Experts of a small language model: 146M parameters, 562M tokens.
Below are experts of layer 5 (counted from 0) of a mixture-of-experts language model. Rows are named router (the router's row for the expert), down (a neuron's output weights, with its number) and show model dimensions 512-639. Each number is 50 + 12 x the weight over its row's rms, rounded and kept within 0 to 99.
After each expert's rows: "comes before" lists some tokens at least twice as common just after its tokens as in all text. This comes from a sample of Wikipedia text that the model never trained on. Tokens count by the router's weight.

# expert 9
router:60 53 63 53 45 43 52 60 61 54 54 45 49 28 36 55 60 49 69 62 53 34 24 48 37 40 36 55 32 58 52 57 27 53 33 46 26 72 46 61 35 56 41 36 43 57 61 47 24 61 64 68 38 51 59 46 30 35 23 49 50 69 48 29 56 52 40 49 52 39 47 39 48 50 28 44 44 51 57 42 62 35 46 79 66 68 62 60 41 59 45 64 51 29 43 57 24 38 33 54 45 35 56 49 33 59 51 52 53 50 30 44 57 72 53 59 36 48 46 66 73 74 61 50 72 36 62 48
down0:56 80 47 48 42 54 66 61 45 37 76 44 48 35 50 54 53 41 53 54 52 47 50 43 37 55 62 57 56 24 38 36 50 66 36 39 37 28 74 44 51 61 47 48 69 42 47 58 43 66 58 35 42 67 37 45 71 58 57 33 40 57 37 61 43 34 56 53 44 34 36 37 58 37 70 48 55 33 48 60 42 53 54 63 44 52 75 47 66 38 59 55 65 60 71 65 46 20 65 59 41 53 50 63 50 32 66 38 58 37 53 58 42 35 61 77 49 45 45 70 63 60 36 69 40 39 62 26
down1:39 38 49 45 60 55 57 40 51 71 47 49 33 65 32 46 41 43 63 47 44 42 13 42 43 26 38 61 43 55 40 53 59 59 52 59 35 51 55 64 85 41 72 49 54 44 64 44 49 56 31 48 30 51 32 54 37 51 73 54 49 48 46 46 37 53 42 54 51 51 49 53 48 35 49 32 46 39 75 32 60 30 50 49 62 40 31 42 46 49 51 42 69 48 68 58 41 44 44 31 63 55 46 46 43 28 60 46 53 62 38 57 40 46 43 64 70 47 58 59 56 52 45 43 58 49 39 51
down2:70 47 47 30 47 45 68 71 53 29 54 38 53 61 46 52 45 37 52 58 55 66 49 45 43 27 68 57 47 53 45 60 40 52 57 40 45 50 51 60 49 28 48 44 50 27 47 49 55 71 45 29 50 45 44 53 47 46 43 72 51 41 51 46 58 46 26 54 52 70 51 48 33 45 68 30 42 72 59 72 58 48 66 42 47 56 57 57 56 55 59 63 57 52 41 32 67 52 61 69 52 49 34 45 45 40 54 40 53 56 51 48 52 56 41 49 21 28 57 59 66 51 42 44 54 42 55 55
comes before: " |", "\n", "==", "===", "|", " =="

# expert 12
router:52 49 45 56 46 60 60 47 73 56 55 33 39 49 51 69 61 56 81 61 49 46 67 55 71 55 43 55 20 53 47 54 33 53 69 40 48 72 61 61 74 75 68 53 35 57 48 45 54 39 51 49 50 36 47 50 26 50 43 64 68 55 58 40 63 41 44 33 60 63 45 35 47 62 53 64 51 55 49 37 42 64 49 46 46 39 43 48 44 58 47 43 51 35 49 55 44 45 66 55 61 43 48 34 56 52 64 22 30 38 24 38 55 60 51 37 66 53 57 56 58 57 44 32 59 41 54 23
down0:59 46 59 41 52 39 37 56 42 26 51 51 52 57 53 56 29 68 63 53 77 56 53 54 43 39 26 48 50 53 65 51 44 40 41 56 35 62 69 45 62 50 65 58 51 79 34 46 38 51 38 29 47 34 56 58 42 59 38 50 59 69 53 60 63 75 51 56 43 42 44 47 48 38 61 40 47 53 61 68 55 53 38 43 60 60 53 80 58 28 50 44 43 68 57 33 40 63 39 31 42 40 63 67 36 73 68 48 39 58 35 45 50 43 42 59 64 35 41 32 47 58 40 54 67 43 22 48
down1:46 41 64 52 51 46 46 53 46 85 38 45 60 39 70 63 42 30 59 55 56 58 58 26 46 68 49 59 63 35 44 40 37 68 71 39 45 57 63 32 65 60 52 68 37 48 67 39 42 52 58 66 41 52 63 59 55 34 66 53 49 59 42 48 73 56 34 54 25 35 44 56 56 43 63 49 56 45 42 51 52 75 47 42 39 33 69 66 74 31 52 64 59 32 52 47 57 57 52 55 29 59 41 26 55 45 51 33 59 67 67 49 09 56 73 44 52 57 31 59 65 56 22 48 47 54 46 55
down2:48 58 49 48 53 23 29 50 73 67 38 38 57 52 53 47 35 42 52 49 69 47 40 61 53 61 26 75 46 42 59 49 68 45 50 56 54 55 30 47 63 35 70 51 54 35 60 38 58 65 57 67 31 45 64 59 45 43 53 56 73 39 46 62 47 73 70 42 57 61 38 54 49 32 49 57 50 65 37 53 70 57 38 43 39 63 49 66 63 45 71 49 55 44 56 42 63 43 56 60 51 75 49 28 48 46 53 33 68 62 71 39 30 40 49 74 46 37 46 36 66 55 59 58 55 35 46 42
comes before: " | ", "0", "\n", "1", " |", "3"

# expert 21
router:61 56 41 50 49 64 53 42 37 74 51 52 43 31 47 27 52 56 46 57 75 40 68 56 57 50 42 24 38 54 47 73 50 57 46 56 67 30 61 68 44 53 72 57 43 61 60 34 37 58 44 58 40 69 35 55 68 62 40 43 57 59 37 54 48 31 60 58 68 48 65 36 58 62 69 44 51 67 33 53 38 52 47 59 65 47 40 56 46 40 40 64 56 48 19 45 38 59 36 44 50 50 71 45 46 51 51 58 58 68 32 56 43 56 47 72 58 63 38 47 48 40 44 62 48 32 69 59
down0:36 28 60 54 45 63 65 35 56 51 59 52 56 47 71 15 69 42 50 53 41 40 58 65 70 61 67 37 38 49 58 69 46 43 35 43 53 46 53 34 33 39 53 47 57 52 60 43 56 43 58 59 58 54 30 46 69 53 29 32 40 37 46 48 77 50 71 35 47 54 57 58 63 57 64 49 62 68 60 30 59 46 62 44 66 58 59 55 52 52 61 53 43 36 42 58 60 31 44 80 77 72 51 55 37 58 66 81 51 46 52 58 34 57 46 68 24 39 35 37 47 39 51 60 54 32 71 54
down1:76 60 39 61 54 36 42 44 47 69 49 31 53 47 41 43 47 63 51 48 47 40 67 66 59 82 55 58 55 48 53 57 54 69 45 36 29 48 47 54 31 63 48 63 52 56 43 66 57 60 61 54 69 56 62 64 31 56 43 56 60 39 49 50 60 44 35 70 75 43 58 55 56 51 22 47 88 52 59 59 47 44 48 41 45 79 53 30 51 64 49 63 55 40 45 58 55 29 41 60 52 44 60 43 53 65 49 33 40 38 36 39 60 54 48 55 38 81 48 59 36 46 56 67 53 37 48 56
down2:41 47 34 70 56 44 33 66 39 45 64 52 63 37 46 50 50 48 42 29 53 47 44 60 59 42 54 40 64 40 47 58 43 72 43 50 60 42 41 65 30 34 69 51 65 39 29 49 56 60 61 52 61 72 39 59 58 52 47 31 29 53 44 51 36 44 49 33 55 60 43 57 48 38 51 53 57 44 24 54 44 76 69 67 55 41 34 41 46 59 39 50 50 61 49 43 35 25 38 30 38 39 27 79 54 32 45 49 54 47 43 43 54 51 42 47 47 25 59 75 22 61 62 51 55 51 30 35
comes before: "\n\n", " The", "\n", " He", " In", " In "

# expert 6
router:39 58 36 58 45 31 40 66 48 52 57 47 60 69 57 42 46 71 48 44 47 46 56 44 32 47 54 42 61 52 43 56 49 48 58 49 52 35 48 53 66 22 35 43 60 37 49 54 35 73 46 39 73 50 30 71 47 28 60 57 51 67 61 51 29 72 35 50 73 58 55 72 56 64 49 53 58 50 48 42 26 40 37 60 55 39 67 57 54 63 41 51 43 48 75 44 44 29 63 41 55 53 41 60 48 45 25 68 50 57 65 37 49 39 50 60 42 48 46 39 33 39 59 66 38 65 54 69
down0:41 59 49 52 52 40 56 72 50 55 26 54 72 60 36 23 51 34 45 32 37 64 53 30 57 34 53 53 36 50 37 44 51 42 44 58 43 56 49 35 46 61 57 50 51 60 60 40 70 55 41 42 42 47 54 40 70 31 53 62 52 59 60 32 65 52 58 73 56 48 36 46 30 25 61 65 26 57 78 65 49 50 33 35 68 63 51 30 41 48 56 26 41 59 48 61 60 58 31 54 56 46 52 54 45 54 38 45 36 53 64 29 53 58 69 49 46 46 47 50 63 57 47 38 56 41 54 37
down1:38 62 34 83 62 48 45 54 56 43 40 32 63 42 55 59 51 56 63 50 58 65 41 75 48 45 46 60 38 49 71 65 62 41 62 44 49 59 64 44 46 36 64 36 52 65 68 67 67 63 45 62 59 34 53 58 48 77 34 64 70 35 37 52 41 49 36 57 61 41 68 34 48 40 55 30 35 36 48 33 43 50 50 58 66 31 54 51 47 61 38 63 54 41 67 54 29 28 54 31 53 43 60 53 34 44 32 50 64 58 61 32 18 43 36 51 50 62 37 62 74 53 40 51 53 57 82 51
down2:53 70 55 33 61 39 47 65 71 53 41 51 36 37 45 29 70 43 47 25 23 36 42 71 55 38 46 44 55 52 50 41 54 50 57 37 47 54 47 49 53 47 37 70 56 65 31 53 56 37 40 76 53 60 50 19 74 25 35 38 50 49 32 63 14 40 52 68 55 55 77 43 48 61 66 67 62 57 49 39 45 33 60 48 74 43 35 57 52 49 50 72 28 61 66 40 42 35 45 43 47 47 68 43 58 69 75 56 37 43 53 56 28 53 57 44 75 56 13 37 43 56 68 40 23 49 53 61
comes before: " and", " of", ".", ",", " of the", " to"

# expert 15
router:50 57 66 47 64 48 42 63 67 59 48 47 46 39 70 47 32 40 42 35 27 41 35 38 67 31 48 48 26 55 53 41 48 51 44 67 45 39 50 42 66 60 36 36 67 57 60 60 55 59 49 51 53 49 55 37 48 41 42 53 53 32 49 30 38 61 69 54 54 42 54 26 36 62 38 30 46 32 55 36 57 59 65 61 49 34 71 62 50 51 68 45 44 48 62 60 32 42 36 66 65 44 76 26 65 42 55 27 27 47 30 18 30 27 57 74 54 51 69 45 67 72 38 60 49 52 65 41
down0:38 44 71 52 60 59 54 66 31 49 70 32 53 53 56 46 68 34 41 63 40 67 56 31 49 31 41 60 57 55 27 48 35 37 39 31 50 47 41 77 82 70 81 63 54 61 48 36 44 44 33 53 52 48 56 66 52 56 37 51 50 51 55 36 19 37 41 56 44 33 37 57 47 63 64 22 19 70 60 51 73 43 37 49 34 43 41 58 45 39 34 37 41 59 57 56 39 50 56 51 61 61 60 51 44 46 66 47 49 43 72 44 27 54 54 36 47 45 34 33 42 42 41 43 39 51 30 68
down1:68 31 49 29 35 53 52 59 68 35 71 49 53 63 56 74 64 36 61 57 46 68 37 41 57 42 39 52 58 49 48 76 52 48 39 33 54 39 44 36 58 81 48 46 72 56 44 53 31 53 37 46 55 49 70 62 40 60 59 64 45 60 63 25 45 35 46 36 65 43 40 48 40 59 49 37 73 32 46 33 64 76 22 70 48 61 60 47 42 45 48 68 53 53 44 61 45 46 40 48 27 41 44 73 51 77 53 22 32 53 43 57 41 50 46 29 25 63 43 57 49 51 58 81 66 68 30 50
down2:51 49 40 40 39 27 33 45 41 33 60 48 62 46 27 46 54 59 62 53 52 48 73 40 53 49 45 56 52 56 63 41 39 59 51 57 53 47 59 56 43 35 35 32 51 72 39 43 41 58 37 37 53 57 41 47 47 62 60 54 62 56 49 55 43 54 68 41 60 70 40 35 38 50 45 64 59 44 51 76 47 40 49 55 57 33 56 57 38 75 43 43 50 81 44 74 44 35 60 20 47 47 40 35 63 61 33 51 35 39 46 47 30 52 49 67 50 46 35 39 46 24 48 31 45 37 45 39
comes before: ", ", " | ", "–", "9", "2", " |"

# expert 13
router:37 66 58 37 66 41 50 51 37 63 67 37 35 53 51 30 60 59 37 55 79 61 46 60 34 46 59 67 58 55 39 57 37 51 64 57 57 47 33 47 37 55 55 39 40 17 65 57 58 42 58 56 56 61 53 51 58 45 43 69 59 64 34 50 48 49 42 47 36 55 83 27 71 41 68 45 64 62 52 53 30 45 65 41 41 32 54 34 41 61 23 68 40 48 44 52 71 44 56 38 45 26 44 37 60 45 48 41 48 52 54 52 18 58 39 58 47 61 54 59 57 57 53 61 41 59 53 56
down0:57 68 41 39 55 62 37 56 55 43 69 43 49 49 59 49 50 35 23 42 43 42 45 53 63 55 42 56 55 43 55 31 51 55 29 50 28 46 50 56 48 38 37 42 56 51 33 50 63 35 54 50 57 53 44 48 50 48 82 30 46 54 77 53 42 46 37 40 60 39 41 49 31 63 41 48 70 59 75 54 63 32 55 49 30 45 53 58 38 74 47 37 34 64 39 45 64 34 34 74 40 77 41 43 52 33 60 37 57 40 43 61 53 69 54 51 50 55 45 42 58 50 46 59 53 50 45 52
down1:49 36 64 61 46 53 70 55 51 54 61 55 44 57 43 46 40 74 49 68 60 30 60 46 46 62 41 30 64 44 50 67 70 34 60 64 52 54 65 43 32 47 70 69 49 62 61 28 40 39 40 88 66 58 63 39 44 51 55 66 36 43 63 45 71 66 62 44 34 54 56 53 48 57 47 42 46 55 50 51 60 71 38 31 55 52 52 71 47 58 44 43 78 40 39 73 25 67 62 62 36 51 58 40 48 54 38 59 56 27 54 37 54 48 56 43 74 56 42 42 54 39 36 60 55 67 48 64
down2:68 53 35 57 72 48 43 44 38 45 60 33 62 51 31 62 55 33 47 35 46 49 45 61 66 57 47 45 49 52 35 45 70 59 37 73 38 54 46 49 52 31 20 46 66 65 76 62 50 58 57 43 51 65 39 58 45 39 63 55 43 38 52 50 46 18 46 39 35 25 38 58 54 49 67 54 43 51 36 59 52 27 54 50 39 50 55 31 64 83 31 41 61 45 48 62 72 20 42 56 68 68 61 38 46 51 58 55 47 56 50 82 39 69 41 67 35 49 30 46 56 49 57 55 54 62 65 51
comes before: " the", " to", " a", " by", " in", " his"